python train.py --experts_per_token=3 --d_expert=128 --moe_layers=[1, 2, 3, 4, 5, 6, 7, 8, 9, 10, 11, 12] --init_std_router=0.0279 --lr_router=0.0017 --norm="rmsnorm" --norm_eps=1e-05 --beta1=0.95 --beta2=0.98 --max_grad_norm=1.0 --max_seq_len=1024 --train_tokens=259600000 --dataset="wikipedia_en"
Below are experts of layer 3 (counted from 0) of a mixture-of-experts language model. Rows are named router (the router's row for the expert), down (a neuron's output weights, with its number) and show model dimensions 0-191. Each number is 500 + 25 x the weight over its row's rms, rounded and kept within 0 to 999. Numbers have three digits each.
Before each expert's rows: "comes before" lists some tokens at least twice as common just after its tokens as in all text; "raises" lists some tokens whose logits its average output raises strongly, later layers aside. This comes from a sample of Wikipedia text that the model never trained on. Tokens count by the router's weight.

# expert 51
comes before: "|", "-", "..", "|---|---|---|---|---|---|\n", "|---|---|---|---|---|\n", "|---|---|---|---|\n"
raises: " such", " including", " which", "|"
router:524523490518499544572502444497518517498509477492507494477534499498488485475528486453474471528496484471542483484479439478496524521471495505475513536500513551484503482517483470503549484505502477457476530527494492477523521495492457477495508494552501541475495521508509490456511539556489504497499490500484512474492529546479521498502483547522539481519513532534503519510512498524515499506521500501534537541514506515504495494472487503480476489454494479508551486517542470538465489477464507490498561515497498475490462478518535527508494482505477491489549488523512481483513427505521552479
down0:531528494488491490479518482475483523503511495462495518484524513485510501524499507512478491477533440435540507480500493526457532506484517525512461499496503536468534503482479482497550472504522479481496522456469474463468518512527465483509517473503488506484498485528501493482487507538530480494526469519472450551495505522488488462502503562475515467462469505550493477522530514535510529515476481521459492505524479514532435459513504517526543519484517502509505529495491469573515514495475489511496505499493469456516520484485524571506494495526538454453511481487503500481479490517527509480
down1:458491509465496474529490524501506491519507467513512467484493509523475484475509501503449534526506469505476501506515501485486505499478508473510432494470468490512487502499503502493524515491443473495521472566522483506541472498486518485455509507484529494469527481485508479486440514517506506528502522522510504493507533512502501530494515494493530556487481475473518442497470476449491519487483470530478528552563493516531541460470531540520460480528515500507487533489483500531496494484513509494493513426465485468500538532490458525444506499567523525514517496505514477482487497489499540514
down2:530488484486510529524492498472538531552512487488530527481503530464513500490476530489542484507469469503500479467522486505513532507471532496493549518508538542493466486502492531470510506494450522486507472522487477477494453462507511522518510523502533486549524471498501463446525484493486504438469473448523485488528508450510468509519517509488485447484537508523511490523499551510463464503515500501535494497496503460491460559533492481477484495472522460465482483529502488473460509472469530511474498504472514520512477504551527501540515472489511493521506540463500468477480489523533497521

# expert 50
comes before: " of", ",", ".", " in", ":", ".\n\n"
raises: " (", ",", " given", ".", ".\n", " of"
router:495508488515500513562478463512513489466508495475478521474471502506490553459502526506464503535523472510524543511503459462501453499482506453489529562520495496504534538510519490526524501490511482528512487491477522534494528488460450478506518496550523529486466469483485500503490523499546480543487502533471524471491522521505486499499524526508490536463464481450504485506521510527520501546496470496504520530516510534492575465473518497487468475460508482482491482497535486473521499522499535464483494538494471457506473518485525516454475492497488519508509460502488494457502446479544497499
down0:510505493534458513516519501546505517463489518475562527490560520503488479506470528473507468510491469529501557502502491520463458480512491449490529506499497462520516505516530552498523527488497511476515506499556492544465526506517480537538475541504496512550493499490526490527460510476500521497468521525546487470507499509509509515494512472503508472471533450496465477497483525500487473507526538507498508501495503505514520514510575496513531483520529456482445480517521519518494500525518509535506503506479527489502534528482498496539475505485533555469461485544535520472516467492477499531
down1:489480513520487513458495553525487542527499479490524486508505497535524550492549512470507472563470500484518490522498508495490488476521428457500474492553493471475490484526514524473500523492474508475514452523474509477469514475469480547500490457487516505513506514493501477512499552459507501455470521474493507513457519452487516523483518512488458469494495456484497494504526488484475472482522512513469481564447524520462494506513497504464525500521510480478454479514521485478531460452459502510505495511497522487500519428459457483502520494472495476477516492534520499515507509510499496492
down2:501508528513515493470531469511495523500520542475447517485492519482510501509477522489467537526471525463549482505533474506474515510513510453516531497517514520498505516449500477462511461457464485490476458508503507481464529481479536495563503478481539517559479488514460497525496521470559482525492506489523543510529481504489517473485479513476497537562538479531506546463518488513523466522473474512476438518470517473480473525540504491491530508540460517525520495455511512500477501512497490468531503511485471514490529465510491494494492465481491494482486492466506458520499505539483487499

# expert 14
comes before: ",", " |", "\n", ".", " (", " and"
raises: "'", "—", "Gls", " ", "’", "."
router:482508540546541524514517513524512529489515483504488526460475534469491502505523533513515494502529465543496519478503471531484481514473500493479535561515535513507525532550539472530490472478545469494496496522488498511516512499529491497466482472502456470499495456527501495507503469532497544493485490481487507518541543503525483482504484490511540503498422492499527504512536513579532462524498467483483479532489494517498502519527502494514500529450486485481486485537509457481532503508516492506481516516495488490522484508464494546519482479462485505470459482451465524510462452472500459484
down0:492463469487526496470492510513513497511512510502522477504539419521451517470474444493503487484530487567471498543458498501510514531478521539485489491525502484514494477453495519473516501480435486514473524476489479485482481483549511476485530525474479508477481452508535494523496492511474463494512492474521512476492506513542559529440473512497478528536477496484513539512514506522511484531551498537519493488474471453518520522531505530510508497461494471483481476483516488502480502495512553461465490531508522503489513478491497493487515493494540498505563488460483509509469486491516481540
down1:505488506491531457506528497517506514505479526527529496543531534526474499476519470500532490510493543520542449464524540498490501502522510498467447492481522537487481492480519520493428491458525463483469507486424524480489510535530505513518524461493524501499483525518496422488509507465508494559489486491517503487548527490544488510500463489447573487495508490530501508501495503517490494513542474546483508495496488494482515549555493507510484514470466511489518459495507511509477483517499513469470482480484544545526495489514484521526524515514499497448473502505496504471500509492491502505
down2:473507515481524476491459476484475490485487523499508492508526481510509514489481456490463500500452482473512475496492460469469535498487466506540475504507493531496506513495485502495443481473505506521464507505460591479456557513491518472510502484492496492511517486484495479479491532487514465517536473499496479441514469523531502511518531549533482500518502458521472475490494506474468569472476495544483502494472491513449480463528488505528479484544463505518512506483490509519464539468471540505507549477483533482516511462507497544486498546549497486498544481491463497477489508507509479495

# expert 17
comes before: " the", " a", " by", " in", " with", " to"
raises: " the", " (", " "
router:504496487513546513524505521532521500465515474545516476478450536465470489506472513496506481496506445529528501477474486504481474512479466486522515550443498499477495458498494488493485519478520483483467494490494538538494505509473506502497527521527482462491520454529507494485515480489507512485469491515521505511464530507488555456528499527525464455515529528522537524526507486508530541495476491489517497513504473499530535477505492492473495473489472491475483479516520491505509509501530478534456542500470497463530474489502438521561508566473526487518513466514464464475471456462532516467
down0:465479495536499503488504557523503485482484518511496535547502499482491500505531508539518519517499453510530477487516494463521537521498544478464494574511507494496456473509471510538521486506493520512479495462461521515486533489476443553519495483510525510504523500479490483518485535534548492496493517460472463490470518499511502465522501554522463471493509490518502520472497541538520511463511523515492485510507516484532489488549507521487496501500504473507460475525516474496517516551476467482493506538530515530516452485520494590512500508483498489534494513476517480448486518492472450515
down1:503509521504471523538475448518518506488514513464499484515479496526496482500551514523470466492506526474428525515505498523510494487472532469506473551494503488526534501500493503472491513503529499478489502534517492462493499506466531460485508539508503522478490519516450512483478503530491525492494502511497499517470513505502533489504535525471547516503485495489480506472478499524522474500498482484485510499554512522488502462527482501491498514531514464531475455481493476475487475466465505483487493479508513465517496539474515647493481520490448444485525511498535500498500508517459492536
down2:489476452540482489467483453520499501534542446511526501451479490477517470514485467516512521475479483522448538502505516511477482510539513490451470461486515552528546552506514505488531480533474497518503449484492499498488525493538511497507524477534516481509553526511539511536516506500500501498503524534454521480479484521533536543513494494514493473484492508487492487488480447490453497495463481530500499471493505518491467530463507466521514480491522501495506473510481517481520482460555530484486461508534528507494541474504465462464511511482472516459515509464507522481536484487464509489

# expert 52
comes before: " ", " —", " +", " \"", " −", " Socorro"
raises: " previous", " them", " other"
router:494472543499527513521505472473521504505481528502515521501479494482506509496549494471510495509517450517527496471480494479526475475441530501515512499519518567527490478489543531510505480502508490499489525513487471547461507534487494493523506488474494536491466486514530500500550504547519529523468507484485524481495541492531475504494515547494525471509474518466492518527541508561518517533503484451555496505527488523527501476488547511478518476479491477468533480522526470508481516511503517492485549466508447493469502515455528502542497502486531457559490433470520510513482494472515508519
down0:515494548510472528488451468425509520507485562500473508514476498520504509476479506509459488485522495517459474516475466531475463495445522474509525491500487505488501470531545508481477493477501494454468501501498504515469478544527484518502489487516480479501518489510474523520463488496510509519483491448530509474499541511474521505466515514500484532533493509488524539493517490513554498509474476432493528546513500464486539496511508540533514561504472478534505474480547486501500455513524490507495535524497446534479513503496475469500498531459500475469476511479543496468467477510500484480
down1:452490523496528523480479522492521505489498517569482513518464460494513484486517490557470520476502489518482529481502471509527492496490519513461504491512488496493501510540525505493489484480484551491528535491513552508514514500541428539483450494487494505517513484498485516535499506507506504488519496483557462520485514480490485527493489504547501511582482471493497507499489465488528516488451456513505464527537507488440496511502490472513508535513485551517494518509528511454498470515513487550510489511502515427490529469552510490484509516526484495525469505471485518471468490458528462488
down2:523522516535539555550501512522493489501503458472496534495508540496509520450492478516492536510482476514507504469509480482496479505542446510531491521461543502477487510506474470535518460464500517510543502485486504496461527502472469504514515497549526535488523507448494473495544486465521485503493533523479544489539525503491543479528457464490486484517481530456515518493502528496523539503492514471482533507545518523447483483494503494478514483487503530494495507512473511506465484556466489456530493514518480496498487503497514507514476490523520450481524495563496500478473473524522560534

# expert 63
comes before: "9", "8", "7", "6", "5", "4"
raises: "ians", " Weekly", "ound", "ested"
router:504495535515530552549506481504491511511509521500521486512482490460498487516501496510497520500537451538471529445517483539486437506482493479530493528496556517515516471514481517507523526466520489532503484531478490518484514532502482496444485491489472531463475488466527505490482500526513515499511486514509509501520522534503535465508516507508555521496456524497531526542507499609544473517556511509521487505508523511471548510533526474462482486473471529491493482506467484518513478492541504527508501477495493475511519509470491548476504520500496524521498495507520499504443454483506524492
down0:476529485545477457495510455545500507467490469500493527515554498493516468495484487516511504477559471483510478506530512439514487507463519485487464543499513489519509467493462449478503460503521487456504518464522517573455503513499476502502545492464528521500492484508494500524470530525464437505475480531490475475496515474515489513483488503484463486516489472480451498495533510505461501512492474462481527523475454449506464533484511484478491475495517452486505508515526485513505530522524460498515495505505491513481487472457561505501477544480499516521519511512500475455477501517479478489
down1:487462526516486526534484502521550481459479488487537497516495509529486506481524509458508473498450504513535501512519492530493517488516543505476497512490539452475484531475518532438493510553520532510525484478521543495526436563470520493518477487529485463504468502497477510489495506463544461486469477491506486486432496523500459502483481521510515506441485510453486514512499505518508496491510523544442525498500479507520520494473498505507534528473480492484485464488487490519499483538430525552502497477501472507488519492510498487516495526495494524491489488519554485499463468503472488461
down2:544517476495511473499509465516522501507507537469499508497543544534530486469458477485499527493516494475505513512512498459508482466458528484519557537483526526507489493486483495481497496531482514533494465486542494515496511502512475496520519495488545471504533506528492468496513527490472454506493530526489510467512528493481496459516468520511515488540518518467467475498492516554494500486469520489452469524465519453492447582501509514490528480506527439451508517503490480521476533504479480528483513511514495506502471470509516517549476568465511479508458502500497470511502485487458540472

# expert 28
comes before: " the", "|", " a", " been", "-", "The"
raises: " the", " his", " a", " its", " "
router:508504480531515501500487491486529509538480505511488513514509490515504481512494529484442489518496443511475470531494487549478504473488472494510496515480487483469510520545520491535493491502486489542547503546506477528458499496483514497451486487506498488463485462518502519470483556536495464491521474503512460483505528496504500545491492536538525506500470480530492515500499506490499479543522492452525499491521464527553492485485488474520492500456519457476487465475531500540533497497464498512435504521460459485493490498484478511577485529529492471554510505505572503545491453492498499510
down0:534488497486469518510480517496498490517515479470519493484480537515540523501564536504501502492490533504530526518508493529470508486529483484496483457497508511528497492495508501453458495500509492489527507472488508496501437511491529510494533481487490487537511497518498495446499479522515523476487502530502522491512542486505522501508548505470488485502497463516502511494510538500515545513477472498548513474431544479512491536503482497496482498528520445472482475522445449553464430464543518529479477489477528469498499457540510420515493513490546466502475525537505513518514518515488503497
down1:517511538498481490511483456527466508507483476530477483541521516500510530491536554487484478506482507472496474479489508511477468506509512492507530474471481505557549477470472536495517516491500478500509489550529469501501500504482491508501490496493505530454495451517501501504452459546502522475541517510493523523526505536512568520484514501513497523476496507492547490514460500503521468450504485494486467457509506467500505488519492523530484446553464490500467477507492520511506492484427521489478486475484492479516450515494508410511492494523453450502502500507511507526478507527513456473
down2:478502521523554490443536466463482506538470495500504481474540515532532497502416524497529484514517475536554542511456502496499523514494476434491498533518504506452508503522453466522545475495464441497524478470504503526483482510543527511502463499503489486493481489551520499506476500487499476503532490509514491484518481487489523512490533460483475510470496518569501490499537475476510498543488501512487491515474496526542525510477502465508490485466502472521516547528466505508504464522540464526501473485491492517518506527486492519499495533495487518474487465490474494530474525515535483525

# expert 37
comes before: " to", " ", " in", " by", " on", " for"
raises: " in", " to", " by", ",", " as", ":"
router:464517485506484512490506527546525516483506500546506506516476456460481510504532508498466518524521503492521506500506449518464523495519478462501520528445494515511509523482519497530519510505500509498502530480523529504497544533479476491494489520534498494490529459549457487505560507548488517540473488525481503475537528521553492479476451519508489470528482486491471512538508478520516478500512508491513499510499516509466494502529521486555511471477511485469553493602560490479491485481534487505484511500496441489463525505487527534524538487499463482520470492466517486521469515483495481496
down0:482468532565503508491579529519534497481529505480461472468540497503488496529531497506472492486534514477497476511521486441503511457506509510543539484495488500487512519493428501506523496518513505493493472506475521517515503521510496476519463520536548480500438503546493532480521518549448533501441520494480488503508497485500513470504529540469514496437510484476470511488527510525470538510508480468472469488511485507497538448473469511501520510510513518498517543495509520472487544516501492496503535487524489490510486486499465512514541475517504492484503535456474498496511500514494467452
down1:489519516498497446512492483444536489497469493503509510482513504470496498532501526539490491504491498536468466495486513494490544490478530559498507517494435496510428508507482488524493513503529490500519530551523484489558488517510525432507541513521473535487496487542542478515490530468531500503494481464480499456513526480511497481551537477532517484504496482486479473524463500476532498531489510512453465520449502520505512487497478490459535514490471509534519476498517529477527529503511469467437502467473491511490477532503530503499505484496471515487461487514487471513539492490457476468
down2:456498451468468525468484521517489528475472461492483483532505490473495525493501503532487522528489469496462547522489478499487477461512474497451461487513524460507522441528523526500509498468478474487498486468536477505467517466482513517469495475470530506498496498507491497487529466508522438516485510493436517483511505479486524493539462517506459533502478459499529527500501527554446497492496521521498490502491474495446487508475454524474470466522501475501457487526485478492476490471485506509491525478503525483453437503524441532511516505500493514510471483518487501466476498544531496491

# expert 62
comes before: "-", "|", "==", "–", "The", "==="
raises: ")", " |", " also", "]"
router:511496484496497515567501446520498499464508522492503447485514533518516487497482547458509490557516513505479513518517468508527471496478463515501531511472520498486476490526476520505550480497537497534476493513491478513483505538477471510490551501494450535485472491512463523511551506531479468471471527486471510487470552500527512498500488522501509497475484513479539508477529489512519500525485437460530524499546513514483524545478492482510443472470487525490507478489551453497492493471527514511490520473455499475492481517491489513477496506492457482455514488489464522490472444508469496455
down0:492474513491499468507541511483482484461531516554495480485519502500491500480479497500501561513508485521562495508538514478455495477512514509501488500555500496453510531512483459520480517528490502525521518470472535501487514540510488545544482491500485496498468485552512491499474462513525520498481502537496536506475516472492498479521524520491496512483534496490493512538527568450506546474479484504479504475495465467524459542533530496501531513539503539506511538514520508504472513488518534496511504500486451507504488550499491515417476464513501509496482473502458459489488508443490538520
down1:451489491506500510478531527448496451551505520529495482520472519490508513478495502497529573483487498549527517464545470491496489492506502498492487500524508461492506539532460467513472504517515532502512488476454534564459486543506535537507495511497489490511484496502498519524529484510491508466469516505482502472513513460505478475490483507488477529487475465498501553495480546452510540459460452478502504508496509503501531513482518495505501519522528502480482527545486512495554486483549500509517523492460491484508462556506471510481488497482485519511500481497471484462470502475469549561
down2:466531542500523513486476484542506483496483484476474540507513495518504522529537501492479483513453504521513507515467466492512491495488526565535477543477485493471471512473493476505506473535539455495470525531531492478536488527489515463542478509555504516477452443489486504517513530517493471498544518524504519476541500538529524457539514476490482502472520456486488483513484455498522478485520504521486502539471519502530506470463485507489482501487534512473512478472514486524531459465498491516516514502485497525537474488502436525525497540504453513483473509487505573501485496467508513484

# expert 59
comes before: "9", "8", "7", "6", "5", "4"
raises: "olar", "urs", "let", "ids", "ert"
router:491497496552505515543508471465481507506509461481506512470521510510497519484502488486479492499536484538471511489450485524501434483504469474526534528446494524489502497526520500527487495517515483509515528520438468530521541564492465478483510508496424535490488465488524511537522493547527506505470490540501515471482507528503497475492489497513539505517486494506524528536499535542535493529513481498522490501522488504491554506503518548447477499440480503503481484526497459505510503518460517516478537519510486491469501440481534545524519464503510480513507473486504496501478471456527498504
down0:460476491475508530499480515546511531519473472501493507494500553514507516514537463568535523493518453508548489498537490482482495506475460495506475528479579475490487490469517539541478473436499504504488508501493492491520496492480493537501502495508497486556467524472503486492517488534485491516485497472514526500525514507545519493477483503503498498514488481513506520498518430461497469463539500502523476492484479541531477477514490478521525451532490506491494498534476523498501522518490530506504544458486479465491468519486484484463472564464515466479527507529489535531490511502508559507
down1:501531494514485504508511482505423492480488500518536481483476506487508484474524506546488470458546477537511454475486519488497476499497492509459503558542507501495505514517527496523533492506546508527495495539496503481472507483518472482522479529455445474504515508479481499485477522500454528477473540474473480487503518451483456486464474509470512520528482506491481497509499467511481516486489492512455471523535522461501463491488469497448457541479451508485533537455533454538518473496495496507508473552509451509447533490480492540487474500523475529479491507477505523518512497510504494497
down2:490496470493505530459489499523455540510491504509483514516467519495515447455516502564480463518531492439497507568560551474437489500483502495528535490533517516560503499488533499501501497518514486532473497500521497440510521481483530546537513474501497457515516479494466543472522493501514508516546498525489447469465487464478521470469514482513501500486496520533519521435490503500472510489489530495505510498501478521488452506473547485510529511454487481494507494517465529481489505481508503482512505521523504483487510537473475535516497504524503489496504471494483494469455474487514507477

# expert 47
comes before: "1", "2", "0", "3", "4", "5"
raises: " Reference", " System", " Dis", " Management"
router:485510503492495520540454472494518481486465462488477498488484484475474573533495501460500484515536484490474520476514468544508478479488469504569533523540490518468513480528467473552532485523548494485507497509490487533512534505504439491486533507513493531487483468493508544490532514512516488539481481506474513488524506547510485514508502487527490483455507526507488515523500504547524512518531463474498478482513497566489536460505525536519486498495494496534480484532518478492512513495500545502471512451537483466518491444479465485542513495489511467533495479498491489487474500467542466476
down0:488473550501545475500519495501499504491539450550483492471482540507496507508526531548486517540497504509537504520473538464508478503475508480494464508502499500532533485474459508485493523516499518485468523530555525494502484501437558521507463476510535533494510513486501505514462473487492455490484485539498515492528483459456496545530527513503488506528472475502475499512482526444543502511473484547467486522511495548493498494496541509465480524499501486494536514493521493494514501544530524537481543506510476460493507473553529478487515503489548485476500535557489523519506494529513505479
down1:493525484496482507481510510464511537513479501536544448540474526471492465535505470483510479487479509511517485506490483473538564492481496541493465505463508488519480473501505523573518500503478485523502502480528537537518503475486485497489470512499501457521528507504507505500507535482488510521508508474498490486457497510478465450483515456479484540514469522477491519470515478503521441527470482497485533544479477476472492518540481490486537485467496495501475501501533499533528478539502507523477527517526540450442487501467476507498483522554510555508538510505436520473497532515470497485
down2:470512547534516490516527522495504507472508486525520516520477516501465529466498497496495521462486495501474485504513501497511503493519507484462535537517513539543546465476487489551472488482506520527466493525488545544515502488568509503513486525491517500484504502461488490477479504447446479514463474512506441473513516531501506508491476510484515451444470497528441483482487495550462505464489501495507518497503499476576500527500497465484505502519450497507488495466494481512470483533515482478492513518470492478521457488456492482532550558483514510526533477494513497498526471496503466466

# expert 44
comes before: "9", "8", ",", "7", "5", "6"
raises: "uz", "ilt", "ie", "uki", "we", "use"
router:511505453517490501541498499501478508506491507501447533461508528490484544481532507488486514499506468526509513511480479472496489476480502489537512547504515514457512552520485480529506468483524490535484489494489481478478556537504444499475496516512454527499484497500508474503477549560539535518480477522477494468499554506533510477489486512502506473460486504554530504518509528521525521531475465453488526543487500496494518495474497536481426513475472481544526496520517485512522491512521479497497539535497470482508494502447507531528495524466503463493504457436507498506501480487523461490
down0:515518493486502490519505521498483480470478520490513516497549461500479522512465494484487484560506544486517524578466535486497530523503476512542492483461496503488486494491579526480501514489509469473492494484473499472521518478489467500537556489546517507482495516466459473517502536483478512499490504503482527459487539504519509492484518499515532559458513509458517473545503507494476518516512488476501462493540526531496472506481485493497495473450503480521535505463503549542486462464543496511507465518528485465484503527514509543505492465495504492464537510497469453477533469511505489472
down1:536549503474512499503517497489472509441504462486508461526536524486481509505530493490500505494476534470506562524498509491502523498472502558502493493497540465503524477480472497504488440503535454517488477464519527470540474533518493482506543500507483478482518518523466467497540455504541518502465520499486555511477489520523512509505465499476517517471482502532501536518442512500512486519521520512540494484538535470514477488521470507489540498530532491496483522516496515499486493471493513512524490492509548536479455502533515466555502519478548484470470494458500537529496541537526498467
down2:459434517498507517506500465509521475522538538468536501511528490503503529486510480515476515500500506507509524503471506523504534499514534501506483478506498488475455494572477532482479515503456517451504545508513572515511512516490527493517504522518507501472503506521541504464508489476482560504506486470490480475470464500461478547525489482478518487468481481504479474522463538494480497544458516521473557499468524469539515500531503442490510496491537511455489494507471484519494510524490464439476466481526490486490494464521510491522464485511501506521483476555527501473537499481521472506

# expert 35
comes before: "-", "|", "=", "==", "===", "The"
raises: " and", " where", " |", " graduating", " but", " before"
router:466503491471459498487485469496498522511511484502512456482490504505530516495519491453492485517542503520496490453467467526525492487429486497475500546457478483503489517470498522494535477506465475526494537515508528482488543522490472495484486487513474528455498522487513534509516517492500488525449467504467530446504514522563512511509547547501491471523483495473460491503500472525507459537478502434519527513526478522533499488509509519502473511450487458511543460502524456504470487487520473470478533515514518494463506504486497537482486522494487466520516477523509491491470522510553477448
down0:539478514476479515522536513530519499489475511478479542522550504511479555475524524509515480500510503508496498489506465510488463508500468520450506503538487505511481463507522529528465516487531493494459496505499494473491495476492526505446484493502471516483462496507487470513522478537434520508485496508472496551553509495474527499483504505482509535479480506509494554510551529526529429433524535542518445506497498504519531485504497515507506512477510537469500489496527511443486500481491451545459504507492499459523487505516477535500510482496511455471468500509527516540489491518516529457
down1:544496529508515460517491487502484502464504540512484455519437477478459521488526549524474496471442509534480468494503467491534478530443465530499493497545460462490526523501501446474473519492528467477510498509541475520506475511469510532468499494490451521486468534513509477507487500514481470522512469485502522485498492516519513530500505503499482480510526502504554521511514508523517504475467509525523468527515494486520513506484542489531510546514477541504521480477544479475559520517453430481511487500549505496514487469513477482500504471539506489505455506517491522510465505474483499510
down2:495472483493485475497483450488519462527501499467557484528492554494468495519487474454507451503490546557550437454488462508542491516490520507502518523506504515494444448542490495545504522493483512503472475495488485514514497518498522515487512533501529495481539517483517533490533500465482517511515535466510459466475455525518511526490476477493490474480520475542484516489474500469492458492492518511494506513506497539533502527502517461496463513508490539514479485458519500471491506483518484504484500508541495500468476507511475525502561502535505495549511514526493465453485491527483550523

# expert 23
comes before: " |", ".", "0", ",", "–", "5"
raises: "ry", "isc", "ope"
router:475479499540505484542489497503499483492522449513491510502461522507465490526533496497446471510520499516485479501508489522530534495474512480512494525515506469471573532507521493512511468482502491467513468487469523553544524546510469484466473531458489525472471488502449492508506508509466558490453529562504527483513518467523490490499465542486512478465456468523512535510530519524504489522533460479498517555505495498508522454498498465516479506513513515541487452505537497487496515511524534536528483508471445480467494476459462513520488496501487485474498494493521528507479494506512491518
down0:520513476461520477464484491531578519523497473491490539506515487542509502526519481506491483513499486538533476484510510476517490507520505442470509522472491564495510476521487525478482502524514501485489523541528504474548467515513462510451487537503524477471458503513522496488553473476484491502533483532480493519516492490536558498504456483495507510531540514485482521462497514535480495453522489506505505464492493471539523536514489492536558486523507504498523476486517502444533531494451516530528536481498455511520485510507493536506533529505499479509511532486471502553546482490504508487
down1:494487533494501489530543515515443527490535492471455560475465502510505487511503487551472508508507505518436536511491451558507520499504478517487531531525517465510505527512503484495516460447525477454536501498469479511544494500492522521479513513476482513537509494505485484514514533558513526530485469467465450520524518516503501512503465500492510469507508504509523458509497511531536464485515502481475487539523484523523537465518471526474511492485494513516509499518505452521515482487497479457530504518528488492507436519521534526482479455476516507467486509478540487511521493549521523468
down2:492526509486467471509495503517467497509489513502528475494508553475518532452494471516535561501480510466507487490506474504488516538534460536490504488522512466466456473482472487517491498449481499526477480476504563475468494493520507493473539474508511518511571510522510524495517512504465449548531501473503465472512532514458502505526498505504502515535472472506491472493463477530480483488507561512506501517474481501524491519463494510471486506497513453540483490480498455522452490523486494447470520540511510486479500459513567500484505509493534447459500478496476506480508474516490486488

# expert 56
comes before: " ", " \"", " UTC", " American", " A", " The"
raises: " ", " T", " D"
router:454470510512470520570500512447478482503492459446480478483480526510486524511500569495481482475534490540485519507503475499511497468442489480547514511509478495520477528498548555487493507512519478481515501480522509519503494519501477519518552496495475461488536471579524523501467498532506497518494528516485478520469527462544466506494489535517508469535489491548513521529505508534500464521497453486477455500512485501513530517523524510470458524501476512499519513541489489482487524467492522487493507504510501458488492495482520504517530495470472517486509479446529499548493469502467497502
down0:472481493512476455532475517514509516500502465523557527499495499513471525500497533504451512517474497483512516459484512490527502438544519498507505469511463536505480506512454457513469519521505497546475520516499534521514494478531477499506520503497548527473510495571503462505523487523502543504496534494515507461479509481478527491524522535514472508509478512450490471512445451494451500510523475519492514507496567471534553490507516487499503549486533488512471554494504485447469527526463489508540518504493482479507521443475498503510501489498509478508559516497511517503506497498515521510
down1:455514501492486506490534503513473458513501537509503493499513527505485461516517542478456527507510490500524449485497492488435483500546527483527475467498467488469548469484489478511453491463528477524517519534455491511490504559492438499525522502526510537506490490513512493495511484487514522443484499512505514483535506497526505456504455504462469550498482479481444454485531507470485524518505487492481513550488480460492505490501488478517471474515483519462470481490507488502515513469489541486526518535533516517535532563478489516493539505461538533486526475499465511505506489496505496539
down2:476468496459506545493483481475537501511498473515495542478435471498533494496522501488497489498524505472489528482497525497528480530565509476498488466495478543495494521517511487551505505503485479497525513539435505485511458497490521475506506532486474527502462473535462478473502476520503520484510502474477577492513529491511518452513512483464483511479500521470577514509479481512507451512514496536497507456509518533552500509506539489513500455535500510495457497497496541464497477536527479525459467453491485489549536495479478534491511516494452510497495500499532491497510517479518502490